config.yaml
experts_per_token: 2
router_score: "softmax"
router_cosine_scale: 10.0
n_kv_head: 1
vocab_size: 8192
norm: "rmsnorm"
tie_embeddings: false
init: "trunc"
lr_head: 0.0101
warmup_steps: 55
dataset: "wikipedia_en"
Below are experts of layer 6 (counted from 0) of a mixture-of-experts language model. Rows are named router (the router's row for the expert) and show model dimensions 0-127. Each number is 128 + 32 x the weight over its row's rms, rounded and kept within 0 to 255.
After each expert's rows: "comes before" lists some tokens at least twice as common just after its tokens as in all text. This comes from a sample of Wikipedia text that the model never trained on. Tokens count by the router's weight.

# expert 2
router [107 128 133 147  86 142  93 138 164 162 143 121 101  85 177 151 125 153 117  42 137 114 103 139 144 125 115  87 157 126 152 137  47 105 134 140 103 115 139 153 192 224 107 136 128 140  88 175 125  81 136 162 106 207  94 114  94 113 165  68 140 174 154 144 118 168 122 101 139 164 153 116 178  87 101 161 125 183 101 155 193 108 156 101  90 104  95 123 157  80 125 119 126 129  82 160 132 123 122 167 153 129 107 140 140 156 114  87 160 140 161 145  90 223 160 126  86 118 110 121 125 123 126  93 122 158 186 131]
comes before: " in", " on", " to", " at", " by", " with"

# expert 15
router [173 159 136  84  77  85 152 143 105  79 123 147 141 139 101 172  78 185 151 130 131 142 109  83 170 136 137 134 116 116 151 147 196 177 133 166 164 106 115 162 172  93 139 100  93 179  71  84 135 180 151 152 139 105 113 114 104 133 151 109  94 119 103 127 151 185 132 150 157 133  97  98 118 132 151 104 176 107  62 128 133 138  67  95 149 151  98 108 163 174 116 217 158  63 131  91 195 147 146 150 123 152 134 178 129 126  67 136 149 142  71 109 100 170 156 131 161 134 104 115 171 150 152 168 102 100  93 138]
comes before: "\n", " The", " In", " He", " It", " This"

# expert 74
router [123 137 120 157  97 160 137 154 162 149 110 207 134 107  74 169 112 126 150 138 120 145 130 106 137 108 113 135 178 183 152 183  93 161 143  94 108 127  84 151 135 215 115  88 145 144 122 205 111 124 150 177  85 127 119 118 136 119 120  74 102 133 200 110 116  93 127 147 147 144 111  71 111  90 135 174 169 120  74 135 160  74 128 135 112 149  93 114 143 140 158 168 222  85 104 103 115 143 117 108 140 119 203 187 133 161  96 104 152 112 176 124 127 165 150 166 111  95  82 102  97  96 147  82 110 133 168 123]
comes before: " the", " that", " to", " a", " it", " his"

# expert 51
router [101  82 171  72 137  81 165 136 132 136  55 103 120 159 112 157 152 126  90 151 108 125  69 126  84 150 120 122 165 160 146 128  87 140 208  82 119  80 105 130 106 108 123 137 110  87 115 164  79 173 178  84  88 119 135 118 124  88 139 114 104 131 104 104 112 163 193  92 124 149 134  54  71 190 114 159  71 143 126 154 107 142 121 167 145 134 166 163  97 124 119 138 125 127 160 129  86  96 131  91  69 122 129  90 142 128 103  96  85  97 106  89 200  80 127 128  57 144 118 168 125 152 164 124 126 135 159 170]
comes before: " |", "'s", " was", " and", ",", " is"

# expert 52
router [114 132 134 136 115 193 151  98 124 105  99 174 117  69 147 169 108 136 104 152 101 147 129  97 136 137 134 196 178 181 149 167 126 136 112 139 136 175 124  99 160  71 120 212  48 133 135 120 100 178 151 129 110  78  96 105 148 116  94 110 119  88  93 139 127 170 127 115 145 198  90  60 149 159 183 108 168  71 110 107 116 136 138  69 122  95 144 114 152 162  99 199 121 106  93 115 204 144 127 105 112 188 145 104 158 169 111 116 180 128 145 105 133 127 153 150 146 140 129  97 137 163 141 102 113 119  94 183]
comes before: "\n", "The", "In", "==", "===", "-"

# expert 3
router [134 147  89  57 137 120  96 166 156 108 175 138 130 141 133 117 134 130 157 126 142 121 116 120  81 142 150 126 183 139 115 104  78 122 110 158  96 122 100 121 125 143 174  71  91  93 107 100 134 122 176 137 130 129 135 126 146 165 151 134  42 148 119 148 126  96 149 126 131  41 159 141 203 100  72 158 137  85 127 133 168 142 107  89  50 155 157  65 179 109 164  99  76 126 133 115 122 109 125 103 173  93 134 153  94  90 162  96 114 148 109 124  75 113 166  91 163 137  81 118 169 176 124 205 107 169 143  71]
comes before: " |", ":", ";", " of", "s", " votes"

# expert 73
router [170 121 137 136 114 114 171 115 142  99 167 122 111 180  78 123  97 122 134 135  84 143  99 100 101  89 155 174  63 123 165 147 145 179 150 188 192 138  94 151 183 116 128  93 112 114 111  20 167 181 165 164 148 152 143 128 143  64 194 136 116 100 111 147 123 102  78 145 129 143 120 141 125 110 115 116  84 114  71 168 144 189  63 121 139 141 124 153 132 189 153 142 190 139 154 104 148 149  94 148 150 148 108 131 101 126 154 100 134 175 114 100 124 178 134 115 152 160 175 127 145 102 106 205 113 107 130 130]
comes before: "\n", " The", " He", "com", " It", " In"

# expert 76
router [ 82 181  95  42  98  81 153 130 151  99 147 125 127 142 160  97 176 191 138 101 152  83 143 131 128 118 103 140 131 150 152  81 139 173 102 157 153 129 135 135 193 148 152 102  63 101  78  85  89 153 162  81 114 129 134 153 155 111 193 121 116 110 154 117 138 133  87 123 122 102 162 121 148 149 123 147 120  98  98 165 119 141 120  98 125  49 137 140 193 174 176 144 151 149 161 141  96 110 103 124 167 189 103 150 133 133  84 105 117 144 163  92  88 241 129 171 140 110  92 141 163 140 129 180 144 132 122 127]
comes before: " |", "\n", " and", " of", " in", ";"

# expert 39
router [ 99 131 124  78 129  99 148 106 150  85 160 116  94 129  68 112 171 144 159  92 119  54 111 138 124 121  96 118 136 181 160 172 100 133  56 103 106 136 116  84  74  54 205  92 156 167  96 120 150 114 108 138 144 104 155 138 137 134 141 132 129  93 165 121 118 114 199  99 155 151  88 158 129 126 153 107 142  80 116 138 134 129 112 143 126 149  99 159 106 168 120  86 152 129 101 115 166 141 142 125  92 188 102 122 137 103 154  58 166 136 176 122  94 151 213 129 191 115  85 101  56 159 134 163 134 120 189 116]
comes before: " was", " is", " a", " been", " had", " also"

# expert 44
router [105 133 118 137  68 159 129 140 110 103 152 143 144 140 146  66 120 166  71 170  88 195 133 115 155 195 142 121 180 134  89  85 173 142 110 123 117 124 133 113 180 133 147  96 115 177 119 106 142 164  69 125 165 152  99 106 101 118  96 150 196  66 104 196 139 153 102 155 128  98 140 125 123 137 120  78 164 159  92 104 115 177 149 166 132 172 156  70 147 133 159 112 148  99 103 134 132 159 162 172 198 192 171  72 113 148  60 158 122 132 121 142 175 154 170 110 108 136 151  98 111 134 141 142 139  82 169 154]
comes before: "4", "5", "2", "6", "3", "1"

# expert 78
router [122 107 105 111  93  96 119 138 156  83 119 148 166 121 133  55 134 120 124 105 151 123 173 107 109 154 121 107 157 165 118 118 183 161  83 166 105 133 172  66 135 133  89 122 101  56  88 109 147 154 106  79 162 139 128 159 166 126 114 103 110  92 118 194 153 151  73 158 133  94 126 187 125  71  82 153 132  93 117 130 123 177 131 132 145 123 178 145 174 137 181 134 137 163 159  97  68 102 106 118 178  76 118 127 139 148  48  89  97 126 103  75 113 173 144 166 113 147  74 151 111 192 117 192 136 142 157 131]
comes before: " |", " m", "′", "/", ";", ".2"

# expert 30
router [168 113 147  91 135 155 162 152 132 145 121 160  96 118 107 138 144 170 153  74 129 170 120 147 130  84 125 144 134 138 132 135  94 133 120 167 107 183 141 122 173 106  51  81 172  90 111 225 120  84 122 118 120 168 125 108 148 118 139 165  93 160 191  92 117  62  74 182 188 124 120 132  90  93 152 173 168 150 117 106 142  78 185 113 146  90  99 135  85 179 139 167 102  99 113 129 199 152 108 126 122  54 150 136 120 118 167 107 128 113 174 144 119 188 143 167 158 110 144 119 136  83 160  90 151 145 140 109]
comes before: " the", " a", " an", " other", " its", " his"

# expert 46
router [133 106 124 189 108 132 158 143 138 103 114 166 112 119  95 151 130 123 163 120  53 229 151 132 147 149  76 178 155 156 134 174 107 191 164 102 104 169 130  90 119  80 111 165 157 116 168 136  97 106 188 116 125 124  48 109 118 118 142 107  89  99 144 110 180  47 128 160 168 159 146 124 102 134 148 189 163 125  88 109 117  88 134 141 171 107 130 124 125  94 151 190 106  88 107 138 158 153 183  82 105  87 130 120 146 142 158 140 117  99 139 159 127 136 126 132 167  99 181 149 110  60 130 105 120  86 168 115]
comes before: " the", " a", " his", " her", " an", " their"

# expert 29
router [179 138 106 129 149 127 114 156 160 111 136  79 151 139 150 113 128 118 141 109 150 115 136  96 117 160 129  65 157  98 128 113 161 147 127 111 138 133 113 125 200 133 146 128 127 105  97 174 100 183 121  96  93 170 143  88 154 110  93 116 181 169  95 128 177 130 114 181 176  86 158 126  79  45 136 200 180 111 159 132 125 201 130 100  92 147 119 112 160 118  98 123 104 110 137 102 157  83  96 174 152 105 117 116 154 125  96 122 147  90 110 129  99  59 171 120 166  40 136 100 142 179 140 124 131  76 211 103]
comes before: " 0", " ", " 1", " 2", " 3", " 4"

# expert 8
router [102 108 133  79 151  81 138 149 101 120 107 150 159 165 100 135 118 109 118 126 149  98  64 159 130 171 141 151 148 118 159  96 138 187 114 106 132  93 135 120 143 182 132 130  73 144 128 121 157 241  91 103  70 120 138 122 133 121 130 171 135  79  84  76 104 145 203 169 138 169  96 118  90 115  83 106  99 140 115 128  99 131 112 153  93  98 153  99 137  82 188 131 121 134  97 126 105 123 110  95 142  96 125  86 117  94 101 154  85 175 118 143 158 148 115 129 133 129  85 181 212 145 153 177 174 105  43 127]
comes before: " |", ".", "\n", ",", " and", ")"

# expert 43
router [ 93 111 113 109 119 135 195 137 146  94 125 126  87 170 114  68  98 101  78 160  90 112 144 153 157 180 148 159 126 171 108  85 125  96  97 131  94 126 182  83 153 156 138 102 127 134 154 141 125 152 173 128 160 144  97  76  96  78 119 146 167  57 110 169 147 137  78 158 156 118 196 150 133 116  97 112 138 103  89 122 123 191 150 151 126 168 167 128 142 107 181 169 138 106 104 146 121 170 119 112 132 119 171  78 144 177  59 143 140 143  63 133 166 174 138 177  95 157 117 127 139 182 154 172 172  83 135 180]
comes before: " |", "–19", ").", "),", " –", ":"

# expert 14
router [ 89  79 134 188 144  85 149 165 167 136 138 166 105 107  84 110 131  81 156 125 123 178 116 125 169 169  73 148 194 113 108 153  67 145 136  51 104 131 124  98 129 120 107 181 105 118 159  92 124  83 156 102 143 144 113 125 176 157 165 133 111 135 182 136 149  89  90 135 157 124 177 137 135  81 152 175 138 111  83 106 168 107 209 101 108 169 103 113 129  92 150 152 108  75 102 159 150 145 155 112 115 101 175 152 125  86 197 112 162 108 127 188  76 147 134  91 161  91 140 166 111 136 147 114 131 102 135 189]
comes before: " the", " a", " his", " July", " November", " September"

# expert 22
router [111 125 150 146 119 116  66 155 157 176 131 143 142 129 217 131 100  94 124 107  75 118 133 132 196 170 111  91 192 112 147 146  61  93 152  98 111 113 141 162 150 145 120 135 134 126  79 185 101  73 130 164 111 194  77 140 131 149 196  82 132 106 143 114 135 144 104 137 120 164 151 149 151 108 128 101  87 145 112 107 171  76 194 111 121 143 114  79 167  83 155 148 127 149 131 136  95 101  93 156 136 121 137 110 118 160 130  82 149 132 170 118  95  90 112  99  85 132 131  90 118  60 101  59 109 186 167 171]
comes before: " by", " to", " in", " with", " on", " from"

# expert 35
router [ 45 122 127 144 186 126 148 133 147 132 147 127  99  64 175 141 131 129 141 164 116 143 130 160 126 123  94 105 143 177  85 108  77 106  74 103 114 134 160  81 160 146 157 142  74 120  95  79 115 160 128 132 199 121 122 157 137 143 170 104  79 104 105 153 152 216 143 107 126 124 169 114 171 140  89 104 143 122 104 118 148  97 155 130 125 186 140  56 130 111 186 191 156 126 108 174 115 141 127 111 173  94 135 148 132 183  61 152 157 187 158 113 115 185 126 117 116 122 125 132  91  81 152 197  96 135 146 105]
comes before: " of", " in", ".", " to", ",", " and"

# expert 6
router [171  81 133 132 149 126 111 154 113 157 150 154 145  75  98 126 119  94 151  85 149 159 107 129 139 171  34 170 157 117 187 136 123 138 146 129 117 147 163  87 153  82 116 147 183 101 165 167  82 113 108 121 131 108  96 114 124 137 152 138  97  89 173 116 214  75  55 139 142  87 149 159  64  98 160 154 213 140 124  71 127  94 173  86 116 137 104 110 101 107 147 141  93 127  91 158 176 139 161 127 100  81 104 161 136  92 143 154 139 102 129 161 129 156 171 105 132  97 124 155 167  91 125 163 152 162 177 110]
comes before: " the", " a", " his", " this", " their", " its"

# expert 65
router [108 123 141  84  81 113 122 181 111 113 153 124  82 164 174  66 126 149 116 119 150 139 162 148 107 218 145 125 207 129 106 103 197 190 151 108 173 101 110 121 143 131 129 127  80 112  75 154 155 153 112 112 185 159 116  96 142  95  99 148 135 115  72 175 134 121 101 131 136 106 141 179 135 110 103 152 142 158  73  94 139 171 139 128 137 114 105 105 144 153 166  89 165 114 134 157 112  93 109 106 148 134 134 162 164 103  35 110 107 149 107 106 141 167 175  50 110  72 103 124 148 156 123 182 139  87 165 154]
comes before: " |", "3", "8", "2", "5", "6"

# expert 66
router [153 153  88  15 160 191 153 137 130  79 136 112 146 148 138 129 141 102 117  95 161  59 125  95  99  55 170  97  82 125 133  79 133 122 176 209 130 162 137 131 117 101 126  50 113 108 179 101 150 137 137 121  70 145 146 110 101  73 181 126 104 117 143 125 138 111 117 154 116 197 131 170 145 111  99 131  72 143  96 170 147 144 152 146 135 160 159 196 119 137 145  83 121 163 105 124 103 129 102  96 114 112  80 101  99 138 178 121 146 117 111 104 141  83 133 130 144 129 178 126 181 125 115 140 124 139  76 115]
comes before: "\n", "-", ":", " Genus:", " Species:", " Family:"

# expert 1
router [158 144 132 144 138 127 191 162 125 122 100 161 113  83  88 120 111 197 122 140  90 120 118 134 131 146 115 168 109 149 135 132 128 124 112  73 155 115 128 123 184 112 123  82  80 165  91 174  81 170 122 156 166 122 142 126 122 132 149 146  71 108 203 119 124 151 202 142 150 188 136  63 134 138 164 161 160 165 174 123 105 125 140 142 157 158 120 104 128 202 151 184 138  58 134 126 174 181 129 119  98 122 141 125 124 113  94 122 127 214 105 123 116 159  59 159 149  87 138 184 130 114 157 125 115 132 188 186]
comes before: " the", " he", " and", " which", " but", " it"

# expert 50
router [143 147  81  43 136 132 135 134 134 105 112 159 168 147 136 129  83 162 127 116 138 134 128  97  92 127  94 196 127 171 137 136 113 164 186 127 105 141  87 100 141 166 173  45 128 153 185 127 126 126 182 115 100 105 128  97 133 141 172 144  81 110 145 196 157 135 146 163 117 114 106 115 142 199  78 132 156 120 147 148 132 155 101  92  93 106 180 107 165 168 123 129 142  93 142 130 113  97 124 152 171 137 128  89  83 119  91 117 138 145 145  38  93 198 130 179 137 152  69 128 105 164 123 194 133 135  74 162]
comes before: " |", "\n", " was", " and", " is", "s"

# expert 59
router [129 216 101  83 113 140 141 107 152 112 127 144 112 122  87 139 107 153 139 122 109  73 112 120  79  99 109 124 116 143 115 152 101 166 196 166 113 201  88 110  93 166 174  95 100  86 164  92 118 143 177 203 162 120 102 145  99 100 100 133  76 106 170 144 113 103 155 149 137  80  95 151 151 131  77 183 158  68  92 182 167 135 147 126  99 185 135  76 152 154 139 174 180 116 159 141 129 111  92 131 159  77 118 139  99 114  96 134 167 113 124 106  78 179 101  67 136 149 101 132 138 128 138 140 111 169 114  86]
comes before: " of", ".", " was", " is", " in", "s"

# expert 54
router [139  58 163  50 150  92 107 123 147 177  82 110 124 121 188 177 158 128 131 143 155 132 128 147 160  64 147 106 149 128 166 106 147 110  83  71 116  77 129 152 124 101 114 114 131 114 179 111 133  43 112 151 141 173 124 139 132 141 209 123 116 145 130 171 173 194 127  87 129  98 124 149 128 170 135 131 102 103 124 105  99 129 131 113 145 171 135 151 106 136 123 183 187 112 153 153 112  88 112 162 128 136 149 130 129 111 132  93 115 100 172 116 129  52  88 141  86  80 111 178 106  97  95 222 135 104 113 166]
comes before: "s", ",", "s,", "ing", "ed", "s."

# expert 37
router [ 81 142 166  77  97 166 153 113 130  92 102 121  64  99 116  98 122 141 110 158 195 153 128 118  96  87 148 157 150 176 132 101 142 152 128 156 111 126 119 119 158 110 171 165  99 168  84  79 127 174 156 126 102 122 102 132 163 140  70 188 171 117  76 130  83  72 119 161 163 145 161  53  96 129 183  99 206 105  72  99 130 152 156 101 119  95  67 109 101 128 158 135 129  96 109 143 160 156 160 151 148 150 110 125 167 126 133  96 213 103 162 111 136  70 123 150 106 116 131 125 175 107 146 132 155 123 147 181]
comes before: "-", "\n", "|", "19", "2.", "The"

# expert 79
router [134 145 159 135 164  23 158 127 152 100 137 147 125 178 151 173 151  43 128 128 110 104 139 156 131 102 143 100 100 141 132 108  56 118 185  68  90  93  94 124 105  92 156  79  95 111 113 158 111 195 175 155 159 100 135 151 118 107 147 127 107 102 106 136 139 156 177 155 124 154 116 142 131 152  93 158 149 107 126 125 143  47  87 123 119 144 127 114 116  65 102 211 128 158 140 102 175  85 135  81  97 120 126  98  99 131 126 161 108 148 144 172 124  74  89  93 139  98 136 119 189 145 123 103 140 109 127  58]
comes before: " of", "'s", "s", ",", " John", " and"

# expert 11
router [170 128  80 144 121 182 127 162 130 100 137 167 158 108 121 112 113 109 108 161 168 132 183  99 144 154 117 170 148 142 142  88 151 159 120 198 148 187 108 139 194 109 202 149 118 165 128  76 107 128 170 104 136 130 141  97 137  96 153  79 144  94 104 125  80 175 135 163 176 164 147 111  96 124 133  82 119  95  85  59 182 196 160 129 135 126 142 146 114 152  97 148  91  84  75 161 164 176 144  97 190 127 149 121 141 143 152 154 173 103 158  96 121  88 204 131 167 166 135 105 131 154 118 117 150 161  93  98]
comes before: "|", "=", "==", "-", "===", "The"

# expert 0
router [118 164  83 114 120 104 145 124 188 102 128 118 119  57 138 125  82 139 163  91 148 120 115 125 124 200 106 141 141 103 173 121 129 140 114 124 150 123  80 107 160  98 123 166 113 130  94  86 133 207 117 146  86  93 123 138 146 148  61 133 149 147 111 150 134 126 123 193 159 128 154  57 119 137 131 192  93  96 161 142 161 156 111 109 137  69 131 170 141  92 129  91 155 111 150 171 124 165  93 134 145  63 147 163 140  86 122  72 153 173  56 152 133  82 115 139 124  52 146  95 192 108 128 160 198 103 122 143]
comes before: "\n", " ", " —", " 3", " 1", " 0"

# expert 33
router [130 145 129  77 120  66 123 116  88  98 158 148 123 126 123  35  97 110 101 171 120 110 119 139 167 146 122 127 144 150 140  87 127 124 104 139 121 140 134  90 185 114  68 129 120 127  98 143 135 128 114 117 136  95  99 168 126 108 142 128 106 137 118 187 112 119 116 156 110 108 115 153 142 132 103 128 180 187  76  68 176 177 145 129 156 158 146 166 133 125 150 124 138 143 165  77  43 137 111 130 108 111 121 129 129 137  31 134  91 140 144 114 150 191 122 117  56 135  84 164 145 174 162 194 169  66 122 217]
comes before: " |", "%", "th", " years", "/", ",000"

# expert 25
router [102 135 129 104  93 114 132 130 106 112 159 116 107 109  75 126 140 184 145  46  45 123 117 116 159 113 110 101 146 205 155 167 107 144 123 136 107 125 132 110 104 113 160 101 127 129 127 154 132 136  58 171 134  80 130 166 160  95 120 152  72 136 211 137  99 130 192 158 187 144 131 124 164 133 162 178 179 162  89 119 119 121  96 128 157 111  87 122 112 120  82  86 122  96 153 144 219 138 112  61  84 168 164 110 137 137  92 112 139  97 173 143 102 132 168 120 176 136 145 122 103 163 132 141 154 179 178 124]
comes before: " a", " the", " an", " also", " not", " been"

# expert 27
router [128  99 112  83 150  81 104 149 112 150  93 121 150 151 136 183 111  67 125 130 150 155  93 142  88 176 152 130  88 154 152 154  89 145 145  82 201  85  94 147 118 156 165 181 123 138 130  97 117  91 175  91 126 181 163 122 129 156 159 154 133 167 107 137 155 151 147 101  82 124 147  93 162 179 177 121  95 105 128 127 149 141 125 112 142 178 168  83 129  64 114  39 161 139 151 121 128  87  81 122 140 111 147 143 141 100 135  65 140 118 111 128 120 110 109 123 123 131  46 166 142 126 123 183 161 157 146 232]
comes before: ",", "s", "er", "ers", "ing", "."

# expert 61
router [163  66 137  65 124 137  96 110 142 157 144 113 162 115 187 135  86 158  79 130 117  93 160 113 102  76 122 133  45 138 103 128 150  95 142 158 117 111 141 144 154 132 115 162 140 149 163  72 100  78 180 133 149 121 142 137 113 161  97 111 166 115 156 174  69 118 147 101 111 119 113  81 146 183 170  95 164  98 118 112 164  80 151 163 116 102 132 121 123  58  89 105 128 162 111  87 100 140  99 165 143 185 158  97 123 118  92 126 137  60 122 106  78 117 123  75 143 106 145  69  67  82 122 124 135 178 132  59]
comes before: "ed", "ing", "es", "ation", "er", "ic"

# expert 53
router [ 78 147 113 180 130  96 155 177 124  68 180 136 151  87  70 116 153 153 169 106 131 124 101 105  70 158  66 125 136 124 128 147  74 159  85  75 148 155 123 100  85 141  66 198 175 143 139 105 142 170 135 112 107 100 137 111 121 129 148 115 147 193 143 155 124 102 172 107 104 130 106  85 155 125 127 186 133 177 119 131 122 114 122 124 130 129 110 156 155 139 121 102  70 122 108 151 186 119 147 133 115 130 159 172  99 109 183 109 134 161 193 127  96 225 183 163 158 140 145 115  61 101 140 104 134 133 133  79]
comes before: " be", " have", " not", " the", " make", " take"

# expert 26
router [156  87 126  63 172 121 130  96 109 149  89 159 153  72 136 131 151 106 125 170 106  90 100 130 159  53 124 117 133 169  67 128  93 127 169 165  84  93 141 150 172 185 112 135  89 140 125  87  77 129 167 119  88 116 127 125  66  95 144 154  73 158 145 123 153 165 151 119 157 126 163 100  95 153  86 126 136 143  92 149 146 102 102 133  94 121 127 113 134  98 122 195 168 143 134 176  81 130  99 136 152 102 109 171 155 161  95 152 160 172 157 107 118 175  79 127  81 156  83  84 107  81 183 176  94 159  87  82]
comes before: " of", " and", " in", " to", " for", "."

# expert 68
router [163 170 117  49 143  62 127 135 127 106 112 135 164  85 185 162 121  92 102  77 159 130 148  78 102 123 150 131  95 151 132 156 147 134 140 181  67 158 101 122 136 152 157 110 130 109 173 128 115 143  78 100 111 147 143 120 109 163 173 131 147  68 142 167 149 116 207 131 111  94  98 126 158 159  56  61 182 138 131 135 115 118 152 112 115 134 155 114 156  88 147 126 154 150  87 115 105 103 184 142 121 101 121  94 117 109 113 115 112 143 129  89 180  58 106  77 159 124  72 170 145  79 147 204 174 162 117 137]
comes before: "s", ",", "s,", ".", "s.", " and"

# expert 32
router [133 132 103  98 105 139 148  86 110 119 146  99  99 119 120  96 123 148 191 128 141 126  86  73 171 128  98 150 165 115 109 106 147 136 153 212 100 157  96 197 146 125 163 101 155  76 155 105 163 190 176  99  87  95 136 112 158 136 107 100 110 200  89 171 124 154 166 173 146  93 132  87 121 109  74 141 143 143 156  81 156 149 102 100 119 107 134 112  99 157 120  59 108  85 162 141 144 163  87 140 130  78 128 182 128  86 132 103 135 163  98 130  79  64 130 141 102  57 167  76 145 155 106 136 168 145 147 171]
comes before: "\n", " ", " Votes", " %", " Candidate", " Notes"

# expert 5
router [ 87 167 122 182 141 191 138 154 132  72 155 161 117 134 119  78 117 174 137 189  84 145 176 119 143 204 108  74 173 129  90  88 138 108 139 126 102 173 110 131  97 113 142 168 164 145 138 127 150 127 117  99 170 166 123  89 100 126  93 158 182 145 138 173  76 119 128 181 124  62 142 156 178 110 135 127 141 142 134  72 128 209 173 138 133 115 141 174 153 199 170  59 100 125 134 121 130 161 104 152 123 102 130 159 148 106 103 106  86  84 126 113 108 182 157 136 105 150 125 117 139 200 128 154 145  91 129 129]
comes before: " |", ".1", ".3", ".5", "–2", ".4"

# expert 38
router [150  98 148  56 174 109 126 136 113 102 132 166 101  96 105  95 133 199 155 133 165 188 148 133 139 134 153 157  81 137 117 131 105 117 112 119 134 142 146 135 144  94  67  83 142  96  52 192 117 167 138 106 168 148 137 116 124  99 118 156  99 155 161 118 132 111 167 151 161 158 110 113 133 107 128 138 134 162 189 105 115 118 132 138 140  93 100 136 121 218 147 181  90  79 113 130 202 165  73 146 105 101 137 137 124  96 121 100 115 175 181 146 104 141  81 137 187  79 181 111  64  70 154 119  84 156 157 135]
comes before: " the", " and", " a", " but", " which", " was"

# expert 77
router [116 117 131 145 190  91 140 134 142 107 108 159 101 110 178 161  95 128 165 100 140  62 181  69 104 137 148  69 150 162 119 125 163  77 154 105  69 146 110 134  85 188  75 105 129 103  91 183 128 126 160 132 147 144  86 114 144 142 153  85 111 171 182 128 122 161 116 131 106 112 143 102 148 118 135  93 192 183  92 169 183  97 103  87 183 129  91 143 104 142 156 152 140 114 100 132 103 128  85 100  84  93 182 208 124 120 121 170 109 119 146 159 105 121 121 154 108 149 139 126  48 120 165 112 119 180  79 117]
comes before: "ly", " to", " of", " than", ".", " for"

# expert 72
router [103 103 123 111 142 148 120 154 122 159 171 101 136 137 117  87 127 149 206 167 101 201 165 153 139 133 126 146 217 131 155  80  95 173 125 112 138 140 133 121 116 113 123 103 140 134 168 118 179 150 165 126 183  93  93 138 105 133 124  99 171  52  85 152 193  40  90 187 123 158 151 199 145  98 159 100 136 151 127 105 117 163 190 105  85 134 157 119 133 147 157  86  77 102 126 130 168 130 171 107 116  96 132  95  75 121 146 187 131 117 181 132 113  88 154 104 171 121 144 152 153 144 110 155 127 109 156 129]
comes before: "|", " the", " office", "19", "c", "vest"

# expert 75
router [141 149  89 139  94 122 138  79 140 110 149  89 117 129  99 153  77 134 179 120 141 170  88 130 134 164 115 122 166  87 148  82  81 113 140 144 140 161 124 156 145  90 105  97 151 145 133 130  74 233 137 153  84 152 127 130 138  74  97  99 159 119 140 104  92 105 126 166 156 105 156  43 107 114 154 149 132 136 194 194 152 192 109 106 101 162 163 158 161 124 157 100 168  66 138 156 186 146  84 106  82  68 141 128 114 118 108 145 100 107  97 121 115  62 140 151 156 129 136 122 152 152 119 154 175 130 196 102]
comes before: " ", " 0", " 3", " 1", " 1,", " 2"